{"d_expert": 64, "d_shared_expert": 0, "hidden_act": "geglu", "moe_layers": [2, 3, 4, 5, 6, 7, 8, 9, 10, 11, 12], "balance_loss": 0.00207, "lr_router": 0.00127, "vocab_size": 16384, "norm": "rmsnorm", "tie_word_embeddings": "early", "optimizer": "muon_variant", "learning_rate": 0.00207, "batch_tokens": [32768, 65536], "max_seq_len": 256, "dataset": "wikipedia_en"}
Below are experts of layer 10 (counted from 0) of a mixture-of-experts language model. Rows are named router (the router's row for the expert), gate (a neuron's input weights, with its number), up (a neuron's input weights, with its number), down (a neuron's output weights, with its number) and show model dimensions 240-319. Each number is 128 + 24 x the weight over its row's rms, rounded and kept within 0 to 255. Numbers have three digits each.
Before each expert's rows: "mostly gets" lists some tokens that are sent to it at least half of the time; "comes before" lists some tokens at least twice as common just after its tokens as in all text. This comes from a sample of Wikipedia text that the model never trained on. Tokens count by the router's weight.

# expert 0
mostly gets: "(", "\\", "{", " \\", " Votes", "|---|---|---|---|---|"
comes before: " |", "\n", " ", " Notes", "s", " Title"
router:143133108163106142135116170101126151136114150142136157115094082119110160110131108100133137130140145108102156093110158109124118166063094143150139109101196151110084119148175155148131102132121130145118111161133099160109113146106123154153196152
gate0:138151101114139148137110139107112074133126084147167095167136092109159126103088090130114084103122140120121157134137140096144105125181102128162148150124182164127164108111125149111147134138116120110119117092130134095144083115127090117114133085
up0:090163138112131104120127126106150147108115177097173154144122134136102115104079139124125156113153159144109158138128127142124105148095109141093109116138113091118102120159126102105123171167126141162167144140125108159161121159148192075134152159
down0:160103114108134128112107158096143134106131104156122140101173126145118111145150156127143125111152147092129130137134183096131099108126118124148126101143107178071160099111150154086127100104147148065115134116144160154102123142165134159123119145
gate1:097121123125137127117102135100069177132147107201111162150096166112147083121150148146081155120122121114124146153155114163121091146067151103132116143185183155143099137132151109131159146097128148112139095170128181119168124124157153149117118172
up1:107153138160149102155098145108135131129093116139125110138116102150103133126105111115107138115111128143155117147113119216143127109118120123111098159151171104150102163125123128144132179095129120116103145137125143164172136120192159137128152142
down1:131168171167121138137112171147126126125099126128154135141123102121134134100111141133120154099087190127158091155109126146147176141124083112135148133115158135141144133120116152119183137169118153130093104112173141092172125071176096139134158159
gate2:106110141102138124125138085130112130135091109089106131110116102103128117145117121110044150109147133150144176171120179122114133122104126131132109132117106124142102140132108099079090161146129147137115078118112141176164102123162146135136142117
up2:103135113097175120137100145133120102124129124132112115149140157096115128118093131119144140134111134122149105133142125145121102130123158109144150094130145137146104182106077097132136121105133090105134170131133115111112161106128124116141079163
down2:118148112099118058143121130109136144124156163134167132105094130110168111156095105122142153154180121141075146096118124120115079160128103103096122110144176177105138128178138134124125128125133149127152180137146105146142136131137136120156165139
gate3:142108117123122048124074160127117075128146113109158156115173139096095109119136129103118110147141120097150163106123096139090145129128086131139082132125112158170119164138143103155131120131139122129128135108165161099125136181097122103109137120
up3:137106128123138162108139141122160145102143092142146087128133110137150129081099119148103142156132136155113119115109147133079101091143154153143160123101131146123120089115123139123130146153163153135110173156144093171204112118121138096156124116
down3:154108126136145107142155138124128110136146149135110153189108136146156145143144126070123147130122167145128108148126113141104150104128114109161134128126115105137096123141109148133132147138121120146126131142144107145104133125105155143133110104
gate4:164121132146141106126172200143064124096112125136150125104130121116098154086144102134102151161127135163140117138136150128127126152126123139113118120151148105128199102110180127116117096139117118095122103152124134097141121129135139140138176114
up4:137128127113107126096148183074111139103117096159107146159152140151132143116173128143106142169110134168126109148089104118130154093079133056140162144161151135128174117103109138135123075145127111089087163123105156103156115113097113144092131133
down4:098163123123143101115114112098135126146145145125166102121161149156138153073123136110095136145112116147105153101106110127097080086104097154116122124149074108139127148135113127139172170156131110128079084132168136117167108129125108127174159130
gate5:115133118143125085142149111126130083122113106158122157119123115128117104112138173109133158124156156106115163140090113134152159112107130097133120173143124093187165177095160122121143152137126123111171130162103110077127123114116112119163134125
up5:127116129137096060168148139110114097125133100138102134107131164131127125131113124113121136141153141110118146142076117105119130126118112100133142148175080116158145185112163100149140136125103122122135127133104111079132152122135112117135147167
down5:116106131152176104169134104076111167116158162106162162156118082179120110165135125143148134123141158135119138102127142098111086143082141092129128141147144091152161067163169153142159195115123122115151126136134147155111153179146128146118117106
gate6:119099143158123113152148097147129094117115110150120168111122092104122098120152177134108150093116097161055117135098167137092158139108159125138135143125127094182114123094125135119102104156111095203096112135106145158120167134143090114146145162
up6:145143162140140138080121142120126148079147150121107088184136153151136122133121115135119127148123114089178107128151149112091120129107150143140136132118130157101171095135122115150111117119129106099162113135131112083097110097117122121122101103
down6:069135102143150135157143154109123132135132146155141101177138104068152091077114128146146141108114125106128111179118094152097112112135081157153148130113127122174155107141117147123141104084120112115100156124139139124129124119152080148100124150
gate7:108080101117131128113121082158163116103122140122110117122159096118125148148125117159156131114126160119102138101129103108143080109129116136123132095121149153146170133138142146124113116112125114144152157152136115137105102122118124177182092152
up7:117074129114163112098093119125086131131141116103142148117154139090135130165149112142113151147139071158188130111132174113121146123112156131095120126079100138159137190100157162141104145147143150134127165125136131128173145078148145110169105136
down7:128139109172119125136136116152104111150124134120102116117161141141098129118140121148119092103138080110087098140123112090085099124121124103104152111105161090133132127134097135131143134116110098115159145145084100101127164111081101139108127145
gate8:123153097189080129129154161123107133143140105148106113105121108120144103140096109129084153139114136138140152110150137101107126122158150135103120157132151122105095069150134142120154080114145131173133125129148122145159116112137127147137183148
up8:109134101164103123156134132114143148143149106153099133134131170148132122112089080114120144152121162151142117115135130096126140135111102112126075159151148129154121103144122147100136082101134122115148146094097113119110108125112130119149156163
down8:123151101156123120119087122109115146105118131115115109101167198133117097113128150095157109157152123139139137179162149131160130114099158179107113131122103149109132148126107093124169149164101087111153084135144122092126137119134141114144103169
gate9:097128078104141069108141150109129109108119103133107136142099134143127131117119072113170158109095167124102129136113141143133162127123115090134129150145119147153118104101116126114148129164059147134105123123134118158172146111141112184134131124
up9:165128164167145149135091083113150143174141147106149124133148133109127172130174154140081090146131107140126120145123101146133099123120121145158172110092137114113140132187143152148122094092146123153148105121144135105110122131127124089113121121
down9:160140156119122089115098143153142094164156121109111138127153113114128089169100092135153116146117087150103134150132089114094098110111115104114127144105107129155171114130135132110108149108161125135088158165100120122103157120141127135130102121
gate10:163116112073126121116093129118148120108162108105175129111108080086080065148110142124129125109147106097135124109097114157130141136157110153139133103124129160077110131127106139141144182193139139106139134127156170148131126134107189127129145161
up10:167098110103103100095102162125086153112131137129143136147123097115116104156146147115132118158161153090189088087099106133138121120140125125127149107145148131151097136112120126124157180155182138155098160141163159162137115160157136152144162128
down10:154084120112103135130149128138141117160120110101122101169124151132112069140104117133145112164123153188161162087108157123170102094117100105122114123147135142119134134132145097154129127146131081108114133151143077147139137165155142130164140135
gate11:149124116152156130093104065127123135109108130135111119117158124108168124122137132172148130073120119145139136150146135084119129177104168159164143113101108140116146150113103120145097162080142170147137149126125155159114095074121128129127132146
up11:114154108117159187136168075130125162127104153133115121090129141127148121129168104125132154117131112160126116156159135100112080128135162132134145104089123124115142128106137130137085154121151180116118182146137123104106091114125089101150183137
down11:129098158123137113095135166134113130132106155095090134093173092112204099116139150125115141153120130161106113121091124183106162133143145136135112121129115156139115150108123130067141115113154155127099097122127119084104127100110105156112120119
gate12:151131104169151152165123147162103107121157140178137157089120148079116118161142140111132091121132159142129114140111175125115125120111109126128156118095118123187153137199142082113163109136139121127092136135149141138142129102122153122120161116
up12:173134134168140135157119158163098114141115143201124119104129153105108122104135095139138131104141174157118129136176171135112134140093134136132126125111123126178153136175164102111121114135161092114084151116133139068152127095144164151121145068
down12:117132134179109128093101123112171107152127126111127176135135124151154126087128118169096129166111127123150152136139122169121136180166097158152109148129160103132115124126139110128086144109105155093141141136115119137117125111142142111131125165
gate13:125103211074097111128124152114113114146152130071116104154121079120151112117133125101085083129166101148131134116105115110160129157123110164136132114123150106101152144147166167158137128104093107151143092106147102143120108159136075137131099129
up13:119074138107094143150131123144123100118142143148074110137125092125103164102122170128089128121129164101115102079133133130138107174137142146157137116100135120090165137142128176135085136110109131141131127109153122150164147126118142125130104156
down13:142131133124132157082143153146128118142123184166105105131125129139125087134107149119113157121154099130150140135126075135087099125098098102134137143117100151109105161130155140111124107115131144121174107105095107116148113127089129120166140103
gate14:143101115110157128121072135090121114141119122088161168115114109091133114144126144104128152125104154126137138122133112118112114086140114159143144151154130073094136117114109168139107070136136105126096159137113101139125165122100142125146110097
up14:116118124126106120149147147158148141186146098147146139127111103168128152140135115089125143119121133142131193106059129117158128105097136122126102107135125133103112149095147096132157149139153104154157122181182128109137098149154098173137163126
down14:136091137158176145148120150171129098130145157117114129124123127146162187129115130118138119123135153125113129118117136125134125114147116120134115188152144119115094145132144143163121161144138120099123085082086178114127188160105128110095117128
gate15:084131166074157147135126168117120150112124110129141104121086104155127139143157074111143162121143127125157133140145096119135148156172120160124163145089138136126149140136083115102102103126146153135093126121127128154112130089169082144134141121
up15:157145108119136144137164165130142115134092156121161126131171164155141134197149132132113125172185138131120141107147152128150148109151134152146143158135136140161121121086128102077179123119173117120141097128108116163133124133146114117068127102
down15:138129103111115160088126128154126124110124101155151139143163137105112147124141116189085129129113146129114162111134104146112100099171113161133142130098099112152114115117121129123119112149155098125136147142094135120092164144143147136144105147
gate16:148089108168131150121096147121115124112189108144066137107155113154137145106137094158133106133129171127135150158137154142148106136132144086208119116111127163084103108167180126138119109167132128110115139122149121150112115126158115164157108160
up16:090105145145148148188118135103158150131141105142103144129133165136132133127083080157109130091146159172084105141127130111119151140148135113152101146162186134110086120125125104153089048115128168075116174091149148159114138161154083109148116158
down16:126160117117096163128171080141155121179111113151108153140128118146125130124128129149103114094156105146159122149078140108118154166117127125100113162125135131131173155155173141134136131113131157129093149120152115127124137136088105169133160101
gate17:110127128165140149095146161128108115133140118140162117158136116144091099138085131111087124131094173106113179131141080138152054115106094120102126154101106081142098095192136119120132126075152153130126116159101142134151129124118171122132139130
up17:116132109128101155094111114126138154119096103114161142108179155107142111136145132149166130120112158133095133105160115150138123118113082140103106169104117108118167131111122097126162128119131118117143131147111091136126117083120105161086132176
down17:128123128132098117124115088128130124103111100132132128105123087104157088148124140100110146130128127122140122120131138118180093128066136123183113090119105132095154174151140121097094096152147141116120118130121098131061134169128140136097115080
gate18:090143089101124190131122138143119142146111108136167140135127134087120102142154111075099151139122129099157140115118120170111141156158142116111132088104106121129103152094125061113113119130121187145126142113152129105142123093153151122139123129
up18:168129137154122083114137114091163134132118146130110125134144139148146139115117160185117124137158137147093119121102112099104124099118128146141135183164137134125159129140096170151152127139142130121144115121087123140136128141111124130113120146
down18:166136098134109097111136129131156135121184119131154099176119120114153099096137169163088123144153087138119134144152131124081119117119090147087114121091112132153132158086105109141156141082133099107086131138130154102139144071139086142171136076
gate19:137136101155093111104114118087125137137130143109141129143134106065123091119101142154104102163102133131102105140138142083116126116141102122152120106131155143131119158162116149135115138103100126111175108114119131134137155175106145111096120130
up19:125118123111132115091137096156129142096108116154164112117157162113120154157151158134140118103126143156131141091159115132193153135136132141103182136092125123123174092124169132126131107150159136141117134144092123136120122083142149160145131145
down19:094118097170139129120115154127087157144159092099117110132119155139148179120113137132145123136164100129106116088126139115136163117126165154097114117080131141121081166110168211108127165144146111101104129120114146102145088066116132166133120132
gate20:127112130152136138103150086134140128125143116096087163142108144141110148125108148148110116114134083140126137191127116123121122162055109090122109121119123107117090093148136110123131110120136131149132126137127123125173161129095144132104130083
up20:116102145132121115127134139123087102098120138117107103137110163150145146070069148148178149115129130167137098166122102122078108166131117127097099097136174145109093112125116116100091105100140099153128151117153112122098157149088133121112116088
down20:167122146092136176115120143179111145171096159131069107120151129111118120096129149117140108149148132082121114114157112144147118126130101122101124151129100177153133129146128104173062153137088115085110138113110119090146158158081124137096105146
gate21:141106150147136082128146117138145115124101145089155140113094124133110133135156090112116149092126109124147113103100148121149094107158141116119137101184138125160150201121156091149135087114091137053134129148155113099120130116144130173157102121
up21:087141152110156133108131135118113158123146147119131091152156137143124100136128105142142150141142123118113079061133147125139126123159152123157134085182159105122107088155140114138127124166124162105128121114132087125179104147150105146144142102
down21:125134135110132134126105104187110082111117129171133128129142102111159102151127138106129129121118113133134136098110133123088094121153149144099126130113147095140160130156090107150139098101151149116081141186138112103099123124106138098153110109
gate22:131088143102108083145117108138114144101139103131144136121138089128123172107148111110115114120130138107145106113131140137146123097103111127091158114121135183166117123127161164132132160120131142132144131150113157110181118154140157151154137134
up22:085139117141129248152154153122110144167127178145104106100142151151124093155118141135147166120084128174128107135144131131135091159123157142141133137136115085094131091148068080135112095129143131101139131116152150134092144101127115137128088127
down22:109108129118131133110111111115124137127119108100118166099135073151142131129099161112165094154106095141118128108137086156181136085137138148119104117124113129146108164144122140097157084134131067141091153119135187145110159122159158139139081161
gate23:161133140140101115105143116108157148082130131181112154171110116147122132114145130147136080160087166120154132133146106108119146119076107114130135082152099164160112104167131112115155080113141094127093110153110163149112117128179135159168127125
up23:147121129122123134133095092083092106155142161117104107110138131160154117176089155100133154112153105123138140104139127102146125154174140132161123126102142113161170120118166093119124137144138142171174099149150103156119111127073123083102146112
down23:078143127182096074175142123144125115084172107152099104125138128090100171125119154145150143121111136130161110111113119139126126158115135124096121137111111140108096110118149158132115136133063139123138164123142083145118110140088145140112152105
gate24:159068131126130091136116115111144120151158112145111123169126099137109158133141145130129135160158137140130113125113109132155119177114148144116124097140111162118104164136122150107117152116141153126129145087106112157113130144137161157118159095
up24:153066151144133093150137125117131128150150110158102146168140091124102129112160115102112141143136109140117115122121114151134092152127142140125113102111122139139126152147117133101124139104139127129091139121104103141159119141152139151104137093
down24:138127154146140132129108134144142090107138129124118070157142083159154103154112110095153149126140118096126157131118164130127100156140144130107106139125093135112145122145181171116168158135104115117130137141147129094165132163130091117144141131
gate25:148132121099132119083113112142124130172096149111154131144097116121115129119130138138126141147109143094096100111092150108126100094143117151107134102122199175092164107172166117129123108118136147131137084120126135161140124142126147149111117129
up25:096132155112175143128139154108113146152145157161094138108126110115141068148068131102087127112119137092106137139095127121151145142122137138102123129157156151127148132132119118101149138122139125143139091164118169121094099143160109140107174107
down25:123144121178106185161112088133125069090133155111088103094162123107174072171136132124119119111118113169127138158122139095125122108180113117145148135091139125122200116132135123099137190143102130129114177081097134120156124138160194124131136117
gate26:134144140143162082118175135110124131114179145151146118145146111104119118115114138116089139158169117172149099148169154150157079133140108124120149124146131131140082125154131137099169099137118110147123108155080114185140134078134108145120124143
up26:170177123139125109136102116138129148134140148080162082132149152129097121129132112119133146114182097123156097142127136161137102155098122115111172160103129149159092095156162103140146155129105124127171114181083131175168127109142104095098146159
down26:126112109125075115161086147112141101157150159093129156140140134153119152103156115113143095125143125132133160115151133126121156107121111102141090079118139114115117140099063131128152125074147154072133147120136105140097105129077147140110104143
gate27:129153090119124160131175104114113087162123130115158128136119145111135144145150122115148128114088100107114100127137124116131145125106141092173139104117167136133127157131096119141123082107118145119174132182111136146119126102077127071105139125
up27:076135110108142149136104151127090133150090081155165114116150104144112112122139141113115123093113141116123152154121131123135128103130159145110104129119145131143128100106156097139122084146136124105137164155160146113141094159191108138148074140
down27:111108115131128123123142154106153192116145115150151118178141131172122143119102093160127139140149150147149125089153085127070141125143147137127152138152134130168132167088119139107115128146108129122171118155119114137155092148116118125136114110
gate28:156151161136105090108119095114149125111121109125114110144129081117122088112116146134120139151142129105102098155149117099148104142120133157126121123110161103158126152134136135089103171134143119131093125146116179140143096111138136138117105153
up28:130109179162104092109132131104167130147128129088162103181121116139109105108112140114158150157122116123122125135116117128132121126098108129150114095125106067162096104151165121150098119136123125155140130156106157104156085136160153127144151110
down28:110098108107155160110158141165106141143163147086137160106154153155116127114170142115140146158153169138110109106122096119169143117135135135142117144162095136101130126133099167162161105118129116106141138120145104131116165135111096144098117159
gate29:138116172109149113159115132124115165142128118151144173104127136147110094164156128105116122123162109147143127128126123114189104112131108146158161108129115105123112106137134162088149155147149143198144118093093098124150117142126153127116184095
up29:143149112165117128135161133136150094103086159109124085150119137086133183119117138107130133121126151116119145163112142127084148142144155135081101163119128143132156153126091105110119124127103146099105145148151130189120107111102157103135081163
down29:120138107109159127113119144102097143162175140118124144091134100118146127108121078142128109147140144146172087106137095088110137125107093109122154151132154172142100105104155139141169085141146117128124160123095139121128109152111120172111174119
gate30:128123098139123111108150087098135093090128103140166099152126133151103116143139114171175083141124153118110128126116144114135119119134147074133122128119125158137089130116130124123117134147157121096126100132130111133140178160147136157130156169
up30:115107107114090137119158066082123144148127125143096172122184121146128139162116101135172154128112108130139115095183105133110115093112100155143149114131103133117164125112095164158108121149179124131141133129082148118115108128093121123143096089
down30:139184147133128092170154141128085101125106130108122134139141116104082144137104142156149141146153133152121125157110153093152125121147111124154089157112191146173097108149141141090089150164102153144111072127121149156140113128144111148151190137
gate31:118116086100134082100102119090144142125097109115136149117141061150102162140149099115099105152105119121121156130129106163134137088168134134107131156148087124162127165108157102106145084121107133097104127162136137137138139155139173097131152112
up31:138151164120142168119153187171092148133181127139128090113122138088133093119135137149171136117113109150104125126131141088123100130126118111103138099148154144080114127152135150176126124133158139143144126115158108084133163101112090163124102141
down31:108129109121157135130113101110120135118140088153108159117151113134122109125100088143169143189106141125155104167109114120129100166134102126114123086144102116151145154107130127100146094153146106139154143124162161162127129148139096122133126116
gate32:081121128175119136141103113126149154112165130161135153136145107104112126146112140140127149120095133102108126123112105172165084140150080145116130152111136145121165129144137164161154171163157104065111134111182128134154113117112140120150165114
up32:180132147103108106114140093122124099137188145106112100152105116127189130111129157089148126155127108152138120135109129094094153138095166123143142134129118114112078133135148113088135099096094144172158130160118140104115126124126109121106138127
down32:123141098148126114119075129127140107126103125116177138144096115120103168156140110142100144142124106136130089124123115127178123104179123102132131112131187122109084168130095106108094144139112147128151128109089114147160167106109094108097100085
gate33:078134159162121127142151120108123118118152125143094082175116126140112130122152150140153122138085147130114122159142075111129129140126118139152123131129148162161117140094182128111141077104158100127110159137113091128108123109164120139144107126
up33:138178088106145106130073167153128150182085140104173155098133109138122129147106092127141124124151098127115125087125133130152129105165148136082130139130118132120136135113136153129109171137106135135165111147113157117166096131077150091137160117
down33:120100122141132116177128097088132076161140127125125146171105122153134105149132153112126130145110156116163143138148128149088092174089112095162113154121105109107100126133118129118147157132130133125134128074127117144148151092105129114113166135
gate34:069133131144118126155166147135147100145118141161086122183069126158121130100125109093156111127101108152097105146140112130102114163152121087148107073125148118137145127143137128128165083124149167122153114114170119137129080146125085078127115115
up34:080106159150114167140152114121133104146129139143073127158079148155136119115122117097145100143098091161129103123180112141112128150144131072163095099123141132149127139128147100106130061111142162109125116140157092122107124157130090070108088125
down34:163121129148150079119131111166107101084137112135092109111104125099145140128153138123131136120100110136150139113134132160164150086141144119131134153126116096155138148110127127132143121134124138089133077141120109175127107102125126123118130102
gate35:122137131145138112118135127118171068152138172203109111119115118082108177129083143188119093103125102135094131164125169121153125141149151091158120118081133137152094132118123111144137128151136152127098150100131149141164172119157086119148133133
up35:138166134114153151138160121139187140167141119178119145141096133101110136150120160128135141120071126128142140146093128134127116141135147121146139133163104134130145152102105124133135125170198106145148150166135145130123148083120118134136087120
down35:144137133127115123165108107104120177104130111145120145144141094092122130150124131061093125108138096180138137091102133161115096112132150124155136165118119121128127119094113138161131128099139073104133120149143120077093134139109151111101117136
gate36:137156140080146100186098139165087199115140127173101102124106146108122122152143142123141125158143120134137114100147112156109147112163122139142127122146138086090151127149121108158171133128125123137165141133108117146108126116142138081156084166
up36:128080100144086142092155137088140071162109121118133139143156084168117113047124082115091113124149144110149135107116126112135121110133141101153126120118110145174107103110176129152114139120176115137146162149161172120159134154165131172112159102
down36:179126107122175153149151131134114116174104108152114140099137127151149136104127138136130111078115097165134094134156151128145146103087137080163106169128147170138122136151140133110071096120131109158116109157141097079141125108137115171138133124
gate37:130122112123108166161117150168086136094114117149106148130155111137138134137106115159147108145137133130131144175133135131111147171119164113132130070111134093159144156157132083133123163099135112121128100117133113176138145155082150155130161109
up37:174142169131140114095102130121110132129113137124143102110108149164166158141168110163153173122122157149141122128151110161152144086120116182105102155147119095130140082121141200103157106080137120113117128116114132173124101149105100118131119078
down37:145136157144093135123138152124135151092132086086133155150127154147108125108165139150167141161157176137132154193109119174118158089128142153136174095162091135088125117152126152146114121128118168087107109174124130110157148109139134071156123132
gate38:133121105126112156136131066111119124120094073112147160156164139079152124127142129116122172118142095097138169104128146147130165172112125131128153142123139113147118099141117161115153144130119127115147090134121129169100138090060130111094129166
up38:127101122142131097117144181136156157112131168140129093093115134158097133108161134145132090100125133141116134136126104123126089129119115123130108081148106108148127181130175106185120095082146141139123147120122129134151145104169130136183145110
down38:115108117127167138129136117117107126152098107112139140167095126071156107117131131119149162141159088144144153178156114179164114140128128114130180114146103099140128143142137157108152116146098125119166097099114120135132132154133161124098127103
gate39:176118135126122099122112119112130087140151148171104099081127143090162122144119136117172081157120128180138163161113159123091109122095131102147112125155135108179100136159148116143093110087101136129134071125115140168151156107078124162125142142
up39:130159129133096106168115142133188088120122141108128126167150153157122142135102128131151117101134126150127134126085091135128151091095127134074073106106132158110110135152138158151140102124126110126093132120124130111129123113143114137132165122
down39:085158120108105150063103066122109121100088072124111127136105103161117115128138131156138136148170175110144102109118134127129142141175137144176175164116098131079168144099103100133154136144162154098122110108120081122098146085151147145127088130
gate40:107097094118130112155112161137143096152165135110074089080110162126104104129156132103106127136156135121085099126157126093150148153175151153123129153076122146120175139126102134134101113077128170146095160100152102134145119160131119070174139130
up40:123121122149123104132156144149134115163168182127099097105127128140108094117154129117138143176099138148098130105110109118179124173153119160129124134119144139112137132116104133130106086078119129123104152153138085140143141120120100090177150094
down40:124123137156151132135102138135134097133184206129089122119092074151120133130193106130160126145125112084113128095136149161159128109144131086166179078106131089128165123079154137122147118112193119160153089143144094154103115161116128158196129153
gate41:097133129172114112167130092092133125076131124132123173112130078152161152117119104116147106159105138118104157112111114102094156107128113133123145123109135113162134167129135134139148147113107082131169145144136129147126101163129146078119158115
up41:132185151138137141148150133128128131128152106118131136102145106175125122126079090116148091133133141145069129099169099122134150130146143083121088126135166105117136151117141174131173128141137131120113145112112150109134142146126143098153130123
down41:145100097147142109127115114135145113150165133196113102128136123141111138146162138128155120191150118105133115119151153123090115112125162152143125139110137092086156148081116131095152135095114121158128173155085191135139152149175131097168130190
gate42:139105093116103134110109139100126085138125145116119115113129148150072130139149110090116169100146122163094129138160090144172125157178078147152153152098151160128160146122141080158143131126109148120143136134107163116129153127151118115144116116
up42:142101105108118134105136169143125104123126161113133094102089130139120139135126131081112108122136162084125163125146131147120119105138101134092171106158120099083098072100132118089128132152172141135138085127139121111124090119106123105097129092
down42:163147120132103139103123070112092158120118121157128152111161140126071096139145105076172116135141150165135121157171102121103130163153112131138103167122149150128108138164128098155130127138113125144142117140131162096122141168148107120101149151
gate43:105159145154128179115107093103147160140155123133113135110130134107124131148099119106141126132151091135151102128090104171148122073048137081169147124119103102104136148119149133132162134102117115143175147139099123127114119149127145107155161112
up43:139085106109162112162126145153128099095124163143138096125129105132142101102153128116132125118110140132114135141142132097089110168137107157111132147126110131132113127123112121153100148109135132127068095121169146120136134085154102174135110135
down43:149119126095126134150135126103138092094125091098115087135115158122112121128132083143137122147104095157103131151082104106141115135086106080085168168159161157087093177125110100117125105173115141172118087135171139163114153106108162138135125105
gate44:123168139144110164143108148150144140154131138148142104129129148176144115125149142125162147111117151109108109144128098161166097124093102164074170104164139143150126121137129168139152085112133144123159094138097137095106095094141170172123130132
up44:171092137098142076137161137094123129093122117118104145099117108053121150139120089134107114184154108138155138111151142109067169134184149133149108169091114105126109121128139095109121156136138118122121162140155126193163140160107143100145137132
down44:128131110164099113160138102080143084100106150153127119124156173139149112122093146157108104148126118110106108155150144132116156141143108131149085110133148133070126102118120085112144141133105120125086140125131107127122152136136124129127162124
gate45:121136129117188113189163145133142114138117074120137159074135096123169145124105122142121129173121090080103142175149104124121141088157119113109139130135139151132129140142126095175157157140081134154159139127077132121129107120117146166098064147
up45:159122123140113116112068117108131155108133155133127101167126146123099102168156137131127131115163149148141138083105161110112116181125112129126105120132127127132146134120127139106107140149173133116114124126165081147150134147142138119158178104
down45:164168117126131115151140134091153140136111153071157084082127120108146103098143107133206168102182147110107114121143132128147154143150151127125104144146060135174108183136103174091106138159148078110109168103114130111107127111121113127155164127
gate46:111120133133151122158100126115124137105163118124128147130142108134135111125150108144132115124185125167113168169098126121108132141124099120151092127099099090131130134174102150166116163091118088143148142107146126139170089122122115123174120130
up46:173108123132159134114125136133113141121148114090148163148148092144116160140127100123098117095098162165123135113090072112120127099121134093124133170128147079138138104112149153157132160119152121137121173120151141139074162117129127127134141115
down46:146141152123115155114132116103121112150169163173102155138116163128157138114143142129105126123144121107182111163175094182132121104115154114124114139109098122116182146144131137106140169117161144129136135133117102083188118112082106157164111137
gate47:180127180140128120095118160128127119095123147118101141135138139113149113143132115135109144137147129131144133145137101133154162173136114113099095147140146122100109135122099112140105142101129115168142119101109122159086139108124117112127129079
up47:140161156128149139146113154143102115131153173177125132135183111120115159081150132117094157129093143143160100131150140124096124144176116141105154114098126127113146114142104149166131147088130105147119108160121130159095094099149134109141149093
down47:109077135125125129144128170097122125113107116140134095084156155116165136137111116184098156142140152140161119174108099112144155100125147163120155108141116095091127133145133103114061134139119132133138145130126121200111123093142100123166095097
gate48:145145151158144123117113081165101158196133094139119113125111146098142112096110118105090130138148106138128154117139162187118121113102175127140128109120160131087091115116084142156124133115130159134093145165145162150093074154132091114126124129
up48:123137095084136135113104131097110126164158137128123143109133076125128148122080134122096140121147129130130128141139158152116137169092150125137150120115107174132164149119091161123094186129140135113161136099153151146138161147138147112145155119
down48:149109166139145153098117107135143139104088163107107165146123110123143113142103110140171130130126119120139137135129146137181101162141155137104172146129114165082125115100113162125124155144141164152155099116131133157142096097095126067120086140
gate49:172106117191115129121127084101132138151129125102121116132139081120130114125130121092130138141099132144136173141103096088126098117138105181152062141142108138153161127140077184111141106109172118134108157151165141116187121156130128152114096138
up49:107109151090162078157126133120114108093098099134129096093092155101128108115146142129102119159112131080095087117144128138141135114133144155109179126103112147138127159109126127101144128149153149117120130168099126107112113092138127086109138147
down49:120137131131115122098111136152157168147154105109101153146106119137136123111084104111116136134139109095120134164109117138124131088135127128134103167138147098172110130156156143105124132134125086153141170117122138118119114163147191121126101161
gate50:139106161119079097126168137145113121140128115144126171117096131160125124140146138104178111134145092139147136141105134128138129118080134161128144164126092115114083110135117092125129153157147114126121106161119137175096075114136096145128109125
up50:163143092133178132122103114124142124126126159123135117180165147099105115092119138152091137096106168136115144147156101173116124127149123101124105106096158115127119139127121161128106123134103137146098104115116120131137149148143144131121133114
down50:163115102138097139151095129122116101105124122111071134116139120137126115132139082123124119068121090150160142147160116101117086125105114086104087148118127103148144155102150146112076133127163123132146122140085129127109118147148154148137107150
gate51:110111103125156094121162150113109128142125150132106121143092120108183106093094135069119087124137105125148168141126170132079091118076095151141127158142126147112140130140102108155130176110117114121127140087155137142144104132118111158137115138
up51:134141131117115162146129122164134086130143102123127083090140162136106117155134117167108160130124126140132089118173081135153166138176183095136119149111096100152113108106145110138086099117108115102141101145111134148114144086113168135114149152
down51:121120107160159144109163135115180128129126118121152130167126125119118156147125137127092115126118090130137173159128161183152138118140095142143112120057161146115080104145096132119138075141135157123110124113102123100138146133105127152111120158
gate52:141146097147166110124125116117120136073152102131181144132145103045079133128118109162110140125127132160091117144096136104152173188150131116155148168085116103115147120124114147091163164140177107122133109111152137142149160098100148116092132132
up52:135136089124168111136092122082110119093122139139112177150140113103123156131142115156138129132132157123114119114122110135125144158129159088122142140131136111147129137088099121113181111116175100119139110140134127117168107084150104165109097120
down52:149117133081106150100131139150175115146133096104155138119139101155104167121139175133109145121110126098147117109116183120123140148100102105188135163151112124107119141099140138124109147110110134127145146136124164095133125096128146115139141129
gate53:106145122155142141115167148075101154146127139070112134112124136124142119124102125166143144113158118155128118159133189136096142121098130107092136128157122128143149140144101089114096134140161084153096154106129129110093092161112134154117091111
up53:126095128133123125101096142141124093122152152150126095081107118140130125152129130123092118146099147096191141139162135112128118121132147146160137116168101127147141113118130102154141134133105135093126111140111168140110117076148075100103144160
down53:102092102136107108133092103105150138102127103174088086118133135154121104076142089114108168140168119105162111139114149149139105143108119091085132144109115121164181143148124085082135182116141086126095133105128172102116132146121145105131121121
gate54:157159121092117165193153166159122141181148122133169158101098133126123109140133104141148136127160150102096127143097163124141137105145134154097104154088133110096124103155101154100112146141112121103135114129103123106135112139119122112139152107
up54:146151118133137193145152159100139135150144125144153102130156160122117128172103112080116136115076123116099132143115151146187153141117110110124097146101142105107098100141105126065169104106121108114101105095129099144148151115115145117141125115
down54:120107092135119156143134111119111095106160135135143119130127147103132119114156160159134117117155125125106158110105085154116126114162154122124132152085142118181153130101109133167095139126162119094098128093090157093123076145146105118092132084